Experts of a small language model.
Size: width 192, vocabulary 8192, 35M parameters.
Experts: 64 experts in each of 7 layers, 128 squared ReLU neurons an expert, 4 picks a token, a softmax router, a shared expert of 128 neurons.
Training: a variant of Adam for the experts, 423M tokens, 6452 steps.
Below are experts of layer 5 (counted from 0) of a mixture-of-experts language model. Rows are named router (the router's row for the expert) and show model dimensions 96-191. Each number is 200 + 20 x the weight over its row's rms, rounded and kept within 0 to 999.
Before each expert's rows: "gets" lists some tokens that make up at least twice as much of what it gets as of all text. This comes from a sample of Wikipedia text that the model never trained on. Tokens count by the router's weight.

# expert 13
gets: "s", "-", ".", "|", "or", "="
router,210,236,185,149,226,183,209,192,179,181,191,213,217,230,187,186,201,205,170,196,211,182,189,187,224,188,211,166,234,200,176,202,213,215,191,196,214,207,201,187,213,200,201,237,226,176,182,223,183,186,200,226,183,217,179,200,247,173,206,201,218,198,223,191,202,240,221,228,209,221,185,218,210,200,198,177,227,213,247,171,209,211,173,179,191,221,187,216,182,202,237,212,179,189,203,180

# expert 19
gets: ".", "\n", " the", ",", " The", " that"
router,189,181,196,182,181,212,208,213,216,203,169,194,202,177,220,217,226,216,187,205,211,178,221,187,202,196,195,197,218,208,191,170,199,218,165,213,180,197,205,188,186,190,160,215,202,230,211,194,203,214,182,229,240,210,206,179,205,189,212,204,181,237,216,229,176,183,210,181,174,193,203,191,182,195,189,192,171,204,195,169,182,210,178,209,256,237,209,197,224,205,210,192,225,207,219,217

# expert 54
gets: " |", ";", ")", "---|---|---|---|", ");", "==="
router,165,228,199,195,220,230,212,199,210,185,216,179,183,184,212,185,170,206,189,193,227,207,190,202,210,218,211,196,198,180,185,228,194,154,198,198,193,187,205,226,182,177,233,172,206,187,173,205,228,210,199,200,184,211,187,212,228,209,170,217,208,224,182,195,206,189,225,194,204,230,198,228,204,182,190,226,171,179,218,186,211,150,242,221,201,179,225,171,218,200,180,217,210,197,205,194

# expert 39
gets: "th", "nd", "N", "d", "ch", "st"
router,185,207,219,245,230,187,200,212,156,192,210,235,173,204,214,208,199,216,194,155,208,222,161,201,189,219,194,175,181,187,192,189,213,193,195,214,217,177,208,205,222,183,164,220,200,195,224,226,209,190,197,221,223,199,179,229,192,196,191,206,227,216,233,191,181,203,163,196,237,167,218,193,192,206,204,198,217,175,183,192,193,213,232,201,219,196,204,190,211,164,212,209,224,202,182,186

# expert 53
gets: "7", "4", "6", "5", "3", "8"
router,167,177,191,228,227,214,197,196,202,212,184,223,201,212,174,215,188,210,208,183,208,167,208,170,213,200,216,216,232,216,183,188,200,172,228,221,200,202,177,200,162,198,221,215,235,176,158,171,174,216,213,192,182,195,207,230,148,215,210,210,183,196,154,232,197,169,195,242,214,193,169,212,162,216,210,174,203,233,197,206,207,196,207,232,214,225,212,189,203,198,199,230,187,246,215,214

# expert 6
gets: " United", "′", "S", "4", "2", "M"
router,211,176,167,189,238,184,173,176,198,195,177,232,206,201,193,165,214,223,159,189,218,182,187,198,223,221,218,208,209,187,175,209,225,201,177,190,175,230,215,222,230,224,182,208,172,203,217,212,211,186,178,175,209,184,181,202,211,196,197,214,191,208,204,218,194,211,183,191,198,187,203,162,213,210,215,188,188,215,194,165,198,202,204,179,201,188,181,200,231,217,160,246,215,212,183,196

# expert 22
gets: "ed", "ing", "d", "ated", "ly", "ted"
router,233,179,232,194,172,177,142,205,180,186,209,220,200,224,165,212,216,203,201,220,183,211,245,249,216,211,196,193,177,249,187,224,172,169,223,232,182,213,210,202,177,201,177,185,178,180,205,201,211,228,175,198,219,201,201,163,232,178,186,188,222,167,229,183,217,210,189,193,187,187,188,167,182,211,192,193,211,184,229,191,189,193,190,215,258,225,214,203,220,193,210,211,192,215,193,171

# expert 28
gets: "0", "4", "5", "8", "3", "6"
router,190,205,219,186,205,168,197,211,166,199,186,181,221,244,200,239,161,215,252,189,263,197,233,197,212,210,188,208,213,207,186,206,201,199,207,206,189,196,224,195,189,223,191,202,208,224,166,161,174,229,178,203,216,206,181,201,168,209,205,223,200,198,196,181,206,183,192,214,200,191,188,232,218,207,201,200,236,186,194,248,204,182,173,189,222,208,195,168,203,199,194,217,193,227,187,216

# expert 0
gets: " (", " re", " c", " St", " \"", " C"
router,193,224,216,218,226,176,216,228,194,241,183,176,189,219,187,197,218,235,193,222,221,206,216,188,198,205,181,166,186,182,180,217,209,198,154,185,170,226,215,201,212,200,206,233,192,188,208,164,209,181,186,171,169,152,198,191,188,180,214,195,193,208,194,178,193,180,215,206,176,217,207,192,219,193,208,196,178,180,208,216,206,215,224,203,171,197,201,209,213,228,192,186,213,181,192,209

# expert 62
gets: "\n", "-", " =", " name", " career", "%"
router,192,208,198,175,203,225,206,177,185,184,202,217,208,216,203,203,214,223,232,184,205,171,174,188,211,172,235,200,171,201,191,186,190,192,200,197,190,157,197,229,202,225,194,214,174,197,214,201,219,229,235,224,204,187,197,204,221,209,199,216,196,207,221,147,192,194,223,189,208,225,195,237,193,155,205,184,204,171,208,202,153,208,218,222,207,187,227,208,167,184,168,191,166,183,168,207

# expert 60
gets: ".", "y", "r", " J", " also", " only"
router,189,179,217,163,178,180,211,193,231,185,239,195,199,197,195,215,205,215,178,187,207,216,228,170,213,194,197,176,223,195,211,178,173,193,177,165,190,206,163,218,186,186,198,198,228,175,205,208,190,213,179,213,194,226,227,178,175,233,192,243,190,230,233,221,208,214,178,186,212,197,212,192,205,185,202,229,204,220,176,198,191,228,210,196,179,173,184,221,160,214,208,198,169,187,206,224

# expert 32
gets: "1", "0", "9", "2", "8", "7"
router,181,213,209,154,208,219,177,216,233,215,173,202,217,214,191,201,193,200,220,213,200,227,222,187,225,216,204,243,187,206,228,229,192,172,219,185,203,166,218,199,221,197,211,198,164,203,231,222,187,213,188,174,171,204,186,217,180,189,191,197,197,202,207,197,201,227,180,225,188,162,188,216,206,188,214,145,195,230,185,178,187,191,189,153,214,213,232,191,205,174,202,214,181,209,175,206

# expert 7
gets: ":", " |", ",", " by", " –", " /"
router,174,183,211,205,201,198,196,192,169,214,229,186,169,177,214,222,195,192,208,181,207,191,185,183,184,179,200,182,218,148,246,216,194,188,165,183,179,226,215,205,218,194,202,221,175,189,205,184,227,197,197,209,197,204,234,249,201,208,184,227,198,181,205,187,171,223,150,183,195,226,177,210,230,217,173,174,200,233,211,182,180,221,206,225,210,192,202,241,180,184,207,169,198,188,214,230

# expert 23
gets: "1", "2", "3", "4", "6", "5"
router,179,210,206,231,202,179,176,189,195,210,190,205,190,214,218,182,213,196,153,248,219,223,146,187,211,210,176,191,170,200,213,204,173,202,221,194,204,208,169,212,160,181,206,168,206,181,214,183,199,222,227,188,198,155,188,175,156,215,206,195,196,183,161,222,194,200,191,170,219,180,222,176,196,155,223,189,186,221,186,161,240,209,162,231,220,213,187,188,197,190,176,188,169,188,215,200

# expert 27
gets: " was", "\n", " to", " is", " not", " he"
router,209,191,191,181,212,212,182,176,231,176,214,233,205,217,212,239,190,213,206,216,163,213,229,211,238,180,207,217,193,216,223,212,200,182,208,218,194,227,202,230,176,224,204,201,202,178,191,172,222,177,210,206,219,209,196,202,208,176,207,208,173,179,187,231,206,208,218,177,167,191,175,236,168,184,200,246,233,208,246,174,168,203,182,176,183,217,190,213,203,223,204,201,201,226,228,190

# expert 15
gets: ",", " or", "ad", " pro", "ol", "wa"
router,208,210,172,199,193,205,206,189,244,207,255,153,200,198,195,206,178,205,222,195,215,204,183,228,227,183,223,209,198,224,204,197,167,207,226,172,215,185,185,178,181,210,193,171,234,201,223,196,241,207,194,196,193,203,201,168,199,210,174,229,174,196,229,249,221,239,166,204,200,198,185,181,209,235,169,184,214,199,182,261,178,205,211,235,193,219,194,212,148,226,190,203,186,192,190,194

# expert 41
gets: "-", "3", "2", " |", "4", "6"
router,171,224,190,210,183,232,195,171,196,226,203,194,172,203,153,191,193,213,198,175,192,178,203,181,209,198,223,195,206,197,230,185,195,162,236,209,170,204,203,203,178,177,192,212,192,160,187,190,213,198,213,215,185,207,194,186,171,189,176,209,210,201,227,205,190,244,212,206,199,219,208,204,192,191,217,193,224,234,214,227,206,180,197,220,195,214,203,191,223,212,188,204,215,170,190,209

# expert 18
gets: "i", "n", "k", "h", "j", "y"
router,196,182,195,175,190,174,225,180,197,198,177,199,194,231,176,193,189,188,193,205,165,196,220,197,207,206,208,232,176,218,214,222,201,231,185,225,208,209,176,223,186,166,219,217,172,202,207,189,198,208,226,204,204,242,169,210,211,195,189,168,229,221,214,207,168,210,183,189,208,191,222,188,230,225,184,211,185,150,234,202,204,167,205,204,219,254,193,208,203,198,209,197,213,212,218,194

# expert 29
gets: " the", " and", " The", " his", "The", ";"
router,201,207,190,203,222,221,192,196,174,210,205,141,181,153,219,218,210,217,209,168,183,202,163,193,237,188,197,208,182,182,192,205,220,217,202,191,193,170,187,204,210,187,175,199,218,187,194,219,184,223,210,208,192,208,205,196,224,231,204,213,181,203,203,176,207,184,177,194,180,208,258,245,187,185,201,187,202,226,164,207,198,181,211,198,231,217,194,214,205,214,208,172,230,240,197,200

# expert 35
gets: " ", "–", " —", " –", " $", " +"
router,195,209,209,227,207,202,212,193,233,195,249,236,174,223,196,188,191,206,199,174,201,167,165,227,171,195,219,165,181,195,196,220,176,191,227,176,193,183,185,235,250,161,180,183,174,206,218,202,184,185,167,207,188,182,175,236,227,155,174,204,228,181,202,180,204,234,189,213,212,220,221,206,231,200,197,175,175,217,228,196,210,204,205,174,204,211,237,216,200,173,191,161,196,202,220,212

# expert 17
gets: "1", "2", " ", "0", "–", "3"
router,197,222,200,190,207,181,231,177,220,196,199,196,178,201,193,183,165,190,176,177,174,217,186,213,156,189,191,217,185,174,191,199,185,168,211,194,172,203,213,207,189,191,172,172,203,242,190,168,195,192,201,224,166,214,183,220,204,171,189,201,198,176,157,217,152,206,177,218,180,212,182,200,199,182,233,184,210,201,227,181,225,209,175,200,208,191,198,182,189,161,189,177,206,197,198,207

# expert 34
gets: "0", "9", "1", "2", "8", " end"
router,221,224,238,221,163,184,195,177,190,180,191,227,188,217,198,187,184,192,154,238,231,195,220,189,200,206,195,217,174,164,207,169,194,178,212,207,215,200,219,184,228,183,189,184,189,201,208,177,194,240,216,190,180,222,205,212,211,205,182,177,198,172,187,220,197,195,200,242,184,198,221,167,208,215,172,212,248,210,212,204,214,189,165,233,202,189,198,246,205,193,205,206,203,208,169,214

# expert 49
gets: "er", "'", "st", "ist", " con", "man"
router,207,199,203,231,202,186,190,165,181,192,175,197,200,160,168,212,183,211,209,218,217,202,192,189,156,201,214,188,210,184,171,230,203,252,185,230,204,198,205,191,213,203,181,206,190,197,230,193,240,218,248,166,202,177,205,202,230,213,187,207,227,177,221,151,229,197,208,192,210,207,256,191,195,193,203,203,191,152,213,222,195,205,195,217,200,239,211,173,218,160,168,189,175,211,199,185

# expert 9
gets: ",", " and", "'", " as", " with", "),"
router,181,209,188,214,184,158,193,221,199,192,170,151,204,162,202,193,207,190,212,215,213,203,166,218,204,197,183,179,201,236,213,200,190,221,209,201,228,211,191,166,190,192,188,230,213,233,204,209,196,196,181,186,162,205,186,173,207,208,220,181,170,174,198,215,215,207,178,218,171,192,228,205,205,235,202,208,178,200,186,214,182,200,168,196,254,237,190,191,246,210,202,203,212,187,220,210

# expert 48
gets: ".", " S", " de", "-", "s", "–"
router,215,220,196,187,239,177,193,231,232,180,191,196,220,204,189,155,202,208,226,196,222,207,205,196,197,219,171,185,192,198,207,204,257,228,163,166,220,213,215,205,218,171,202,165,215,215,209,205,221,183,164,210,169,169,176,204,234,188,202,198,213,210,222,201,246,207,199,196,185,219,163,180,230,189,177,171,207,226,188,206,210,251,188,180,162,191,190,177,189,191,184,177,244,199,196,182

# expert 47
gets: ")", "\"", ",", "),", " (", " –"
router,168,203,222,223,188,168,196,191,176,242,185,210,177,186,237,186,191,177,186,198,205,198,174,195,223,206,175,150,164,173,239,193,151,184,182,216,208,208,209,212,218,204,229,224,176,239,218,183,216,208,210,179,196,212,202,198,204,189,200,209,201,195,229,184,209,204,211,215,204,213,206,184,223,193,181,217,176,222,214,237,161,191,217,186,249,179,193,207,215,213,199,183,181,213,195,187

# expert 63
gets: "y", ",", " May", " March", " September", " August"
router,194,218,228,178,189,191,225,179,206,212,212,207,207,219,249,192,204,183,217,215,232,177,175,216,163,175,244,221,190,225,234,217,223,222,206,206,227,200,198,190,196,196,187,204,231,210,206,187,199,209,206,232,196,187,213,193,185,189,165,198,191,228,194,213,205,227,212,224,199,189,165,165,190,182,188,197,215,164,187,198,167,191,225,190,186,185,201,218,245,198,164,218,221,197,227,171

# expert 42
gets: " the", " of", " in", " on", " at", " The"
router,178,207,216,212,195,200,227,208,178,180,200,188,189,213,208,222,176,174,212,207,162,227,183,224,199,202,179,203,224,173,231,202,194,201,205,203,201,196,217,190,179,169,173,235,207,175,202,236,212,213,199,186,213,191,214,207,202,216,210,196,220,225,211,190,200,201,209,205,196,207,200,201,182,187,185,182,171,222,167,178,231,195,217,180,228,234,192,194,153,182,223,196,192,227,187,230

# expert 10
gets: "\n", " (", ".", "==", "===", " \""
router,191,207,219,194,188,188,237,215,223,239,180,160,214,200,223,209,224,180,176,196,221,194,177,197,201,237,168,187,210,184,174,211,174,200,166,175,190,196,223,148,212,201,217,214,192,227,200,210,188,186,180,181,208,222,196,197,196,197,189,186,154,210,184,186,205,163,223,195,181,202,196,169,198,179,224,216,184,220,203,156,187,221,184,225,223,182,209,166,253,223,209,214,221,191,182,221

# expert 40
gets: " ", "-", " \"", "/", "–", " de"
router,208,213,189,221,189,184,189,231,219,207,185,157,178,214,209,218,173,180,251,226,166,158,201,196,204,215,173,218,212,180,196,210,203,229,174,206,214,205,229,197,217,220,186,202,209,196,195,192,189,191,183,218,176,188,187,234,170,187,194,193,222,209,207,205,199,206,196,196,189,189,210,205,229,216,212,228,184,226,203,223,210,193,191,180,168,185,212,201,193,184,184,167,192,160,217,208

# expert 58
gets: "s", "e", "th", "'", "a", "le"
router,279,201,161,199,235,194,208,186,198,172,222,212,230,218,186,176,205,233,183,194,192,237,191,183,201,192,211,183,189,184,208,200,211,197,215,205,229,192,187,181,186,235,210,227,175,185,188,238,197,155,213,201,188,195,214,226,209,233,193,200,211,217,181,197,193,196,213,184,199,190,200,181,146,199,177,215,208,187,236,178,217,207,195,202,179,192,176,199,193,217,197,218,197,177,177,220

# expert 12
gets: " a", " an", " two", " one", " first", " this"
router,187,193,192,216,212,230,193,170,227,203,211,178,258,188,214,189,222,230,212,223,195,196,213,208,223,198,174,181,189,212,211,191,183,213,228,204,191,196,241,166,189,191,174,170,192,215,184,170,188,220,197,226,206,190,201,185,175,203,212,216,167,205,186,187,211,200,195,228,174,205,208,191,177,183,225,203,218,218,213,197,175,186,195,187,230,200,179,173,167,173,238,192,179,208,213,200

# expert 36
gets: " ", "-", " (", "–", " \"", "/"
router,228,202,192,225,223,204,181,219,219,214,194,167,189,187,215,216,194,172,231,247,178,175,179,197,191,213,158,200,195,188,227,226,207,238,167,181,194,208,232,206,208,209,160,187,214,229,197,208,189,171,191,176,201,184,205,195,199,172,185,191,223,188,195,213,201,211,211,212,201,185,205,181,190,211,236,209,191,231,193,206,195,193,184,200,176,205,240,179,202,212,185,170,218,180,232,212

# expert 59
gets: "1", "2", ".", "3", "0", "4"
router,172,205,167,233,219,224,187,183,188,174,223,231,211,215,214,190,215,215,168,195,199,210,187,175,199,174,228,160,202,167,178,198,192,188,235,172,216,224,195,172,221,180,193,198,218,183,210,212,213,208,216,197,192,181,219,193,196,212,203,224,181,186,205,193,202,204,188,190,219,230,198,184,212,179,214,173,216,207,194,189,210,215,183,172,183,174,222,213,193,206,183,182,200,192,153,245

# expert 50
gets: " in", " of", " for", "-", " as", " on"
router,191,199,193,169,205,203,201,192,142,181,192,206,197,206,180,184,175,169,213,207,169,195,172,214,161,196,219,177,187,222,217,167,219,194,216,198,167,187,202,209,183,186,194,217,203,193,186,232,170,228,204,239,164,208,189,174,186,211,205,206,228,200,218,153,211,196,195,181,212,188,194,220,180,183,194,188,207,212,179,206,203,179,185,206,188,187,199,182,195,219,189,163,206,195,215,205

# expert 52
gets: "o", "a", "na", "i", "ta", "ra"
router,193,175,199,194,196,218,229,195,183,216,158,239,180,208,199,183,191,188,223,221,172,179,221,199,158,224,194,192,203,221,194,193,218,184,217,216,223,201,175,191,199,231,212,186,197,183,199,194,192,197,210,206,202,252,184,230,179,228,175,194,203,189,179,217,191,226,173,203,205,241,204,198,229,225,183,245,184,210,185,208,211,187,214,187,179,215,176,178,210,206,230,203,205,227,207,222

# expert 14
gets: " |", ":", ";", ".", "|", "°"
router,186,207,222,208,221,221,224,198,205,216,205,176,199,167,192,196,187,204,182,213,218,223,172,211,214,208,185,208,200,167,169,224,191,201,185,173,182,187,250,185,195,179,218,225,202,207,210,193,249,175,200,169,215,229,201,198,223,162,173,198,198,199,206,223,198,195,190,199,223,201,213,194,209,180,202,181,189,194,248,213,190,199,213,220,187,218,221,192,185,167,168,203,220,220,228,221

# expert 4
gets: " ", " W", " P", " S", " L", " K"
router,218,215,170,215,240,160,233,200,209,213,202,169,200,199,208,206,198,178,171,179,195,169,161,186,232,175,169,178,180,173,194,178,220,248,199,184,199,210,212,213,200,193,216,189,188,186,195,243,204,174,192,205,235,192,187,195,185,185,251,184,190,210,217,171,198,221,216,204,206,189,193,203,218,204,208,200,206,185,185,171,205,212,209,202,184,166,236,217,200,211,188,194,212,187,209,214

# expert 26
gets: "\n", "|", "==", "===", "-", ";"
router,212,205,198,187,198,220,230,230,180,167,199,178,227,246,190,183,209,224,210,181,195,196,217,231,204,204,185,195,200,162,153,206,172,185,181,176,217,183,224,194,171,194,223,223,210,166,203,176,220,171,203,191,181,208,192,197,234,208,207,226,220,211,213,190,183,179,216,177,218,211,211,203,212,157,214,216,188,205,190,178,191,212,198,211,216,202,197,154,186,232,175,165,220,180,212,206

# expert 51
gets: " to", ":", " released", " \"", "'", " won"
router,192,226,225,185,188,209,216,208,186,187,192,194,147,212,207,164,183,211,235,206,191,239,192,201,216,203,172,194,190,199,167,198,198,190,192,214,196,196,234,212,194,177,204,203,225,159,224,200,245,163,219,203,233,178,202,217,212,192,166,198,196,176,216,209,204,211,207,199,191,198,178,207,225,182,169,188,202,236,251,201,226,198,214,180,209,235,199,202,244,186,217,176,194,226,186,209

# expert 57
gets: " was", " is", " be", "\n", " were", " are"
router,219,204,177,182,200,217,179,186,182,189,220,226,251,214,228,228,190,173,170,227,196,182,226,202,218,183,221,163,213,198,193,213,197,211,154,187,187,175,206,201,196,237,202,194,219,200,193,203,212,195,215,181,187,211,202,212,205,215,195,207,158,221,174,237,202,175,239,204,200,205,195,264,204,182,200,197,226,210,200,203,227,176,204,207,192,172,208,223,205,257,190,208,190,182,227,148

# expert 55
gets: "1", " No", " (", " —", " no", "0"
router,206,196,193,185,202,160,226,214,204,207,220,203,188,207,178,176,186,178,183,196,227,186,212,230,216,215,189,173,213,204,213,200,160,195,183,194,230,202,165,248,191,176,221,222,168,200,190,183,201,207,203,235,152,176,147,213,173,222,179,211,192,221,205,189,197,204,186,234,191,238,204,171,217,189,193,170,202,203,189,208,221,224,213,210,178,187,193,227,181,204,204,181,176,181,208,189

# expert 44
gets: " ", "9", " $", " #"
router,231,180,193,184,199,181,222,225,225,210,223,188,225,217,218,215,226,198,189,204,183,215,208,190,186,173,175,224,189,177,226,198,171,191,180,209,166,194,227,180,196,218,169,179,168,213,192,215,164,166,188,187,182,177,234,232,220,178,187,199,182,183,185,214,200,195,215,186,204,201,230,167,227,174,195,210,199,216,190,214,223,215,174,210,194,190,218,200,194,200,207,158,206,209,185,193

# expert 21
gets: "e", "a", "ia", "le", "o", "y"
router,175,196,199,201,183,227,172,196,163,201,182,229,173,206,201,232,208,183,227,186,212,200,216,232,180,194,184,202,218,167,221,195,176,178,233,212,212,200,215,195,186,223,217,229,199,193,202,203,175,208,211,205,162,220,205,223,200,257,183,187,226,200,196,192,196,193,163,217,181,176,172,174,201,195,190,220,211,179,201,202,204,205,240,212,243,226,162,204,228,191,197,229,172,185,229,200

# expert 38
gets: "0", "9", "5", "8", "6", "3"
router,185,184,208,207,213,192,189,204,202,185,190,206,230,215,227,182,231,188,247,189,204,181,208,173,221,210,215,206,185,198,177,215,202,198,210,195,220,218,210,173,192,166,210,185,235,210,191,194,208,221,221,171,202,221,226,179,176,209,235,227,204,197,240,218,191,179,182,217,211,188,169,174,195,203,168,190,230,218,238,166,224,184,185,180,205,198,184,190,200,189,188,241,202,205,191,197

# expert 45
gets: "d", "t", "e", "a", "n", "o"
router,232,174,200,234,190,184,223,221,256,232,205,196,229,183,210,176,210,205,212,179,190,175,226,237,170,193,202,219,192,187,197,180,203,184,201,232,198,218,205,231,207,183,202,197,189,185,167,182,225,183,212,191,202,216,218,206,185,210,195,214,216,207,165,215,213,192,209,204,210,196,163,172,232,228,159,196,211,174,178,180,178,179,209,204,161,179,184,193,193,200,190,218,193,205,189,187

# expert 24
gets: " and", " which", " that", " It", " it", " he"
router,226,199,196,193,166,189,220,170,196,221,198,191,188,180,179,189,180,197,185,195,194,217,192,202,219,166,183,175,210,207,230,192,222,208,197,177,191,211,214,202,222,192,182,213,200,217,175,191,190,213,189,180,222,216,219,211,199,192,232,197,187,191,203,185,193,154,184,180,159,195,173,228,181,176,183,183,180,189,201,202,209,171,198,215,219,200,215,153,203,229,192,223,179,201,206,178

# expert 33
gets: " in", " to", " of", " by", " from", " for"
router,222,208,201,208,165,193,190,186,159,200,201,216,207,171,202,176,203,171,166,202,196,226,159,257,181,185,207,158,245,202,234,184,192,244,207,196,212,204,191,180,185,176,200,181,225,213,207,195,195,189,197,223,215,206,208,150,230,187,200,211,189,189,177,172,220,218,204,198,206,193,206,209,226,176,197,174,175,207,214,180,201,210,163,220,217,200,232,210,225,192,210,175,213,214,213,179

# expert 43
gets: " |", "|", "-", "\n", " the", "="
router,213,225,222,206,214,238,201,182,205,185,227,191,187,169,168,210,172,174,151,203,182,168,185,224,177,203,221,175,221,199,188,179,221,181,192,157,200,191,219,178,170,214,225,217,193,182,161,190,209,161,183,219,173,231,225,200,232,216,194,183,220,234,189,235,171,207,226,198,213,225,232,213,180,190,193,216,194,199,190,208,188,203,208,222,219,205,205,178,173,217,205,179,210,198,221,187

# expert 37
gets: " ", " F", " A", "c", " G", " O"
router,192,190,180,210,198,195,205,222,199,179,180,182,203,202,217,208,198,239,210,175,206,164,168,188,235,222,195,238,200,211,176,193,194,208,202,194,212,189,169,203,229,209,183,230,170,198,192,199,176,174,206,205,181,210,214,187,206,190,209,196,211,228,182,220,159,216,215,201,225,226,221,208,234,225,179,183,208,181,242,237,224,205,226,225,168,177,238,206,181,260,221,218,157,187,214,201

# expert 3
gets: "s", "es", "ers", "ation", "%", "ies"
router,179,219,192,196,167,199,187,192,234,196,202,202,225,224,204,210,225,212,208,190,232,207,190,211,199,186,170,217,199,197,216,225,237,194,224,194,193,201,196,182,180,210,204,201,212,245,195,188,198,237,239,218,196,210,194,229,176,190,211,203,207,204,201,166,225,199,227,220,195,160,178,244,219,206,220,173,196,204,224,203,172,212,228,186,261,205,209,204,220,178,184,192,185,208,175,180

# expert 25
gets: "ing", ")", "y", "in", "t", "an"
router,218,169,210,212,212,182,215,178,249,199,207,200,229,245,201,195,207,224,223,195,188,224,200,231,216,205,236,185,205,180,207,191,215,209,229,227,205,194,218,248,199,169,198,239,216,210,236,195,162,217,206,170,220,223,178,214,184,214,216,192,193,163,229,153,174,187,196,214,221,176,202,187,186,182,173,213,223,187,209,203,192,191,216,190,219,200,205,200,183,180,177,210,194,205,210,248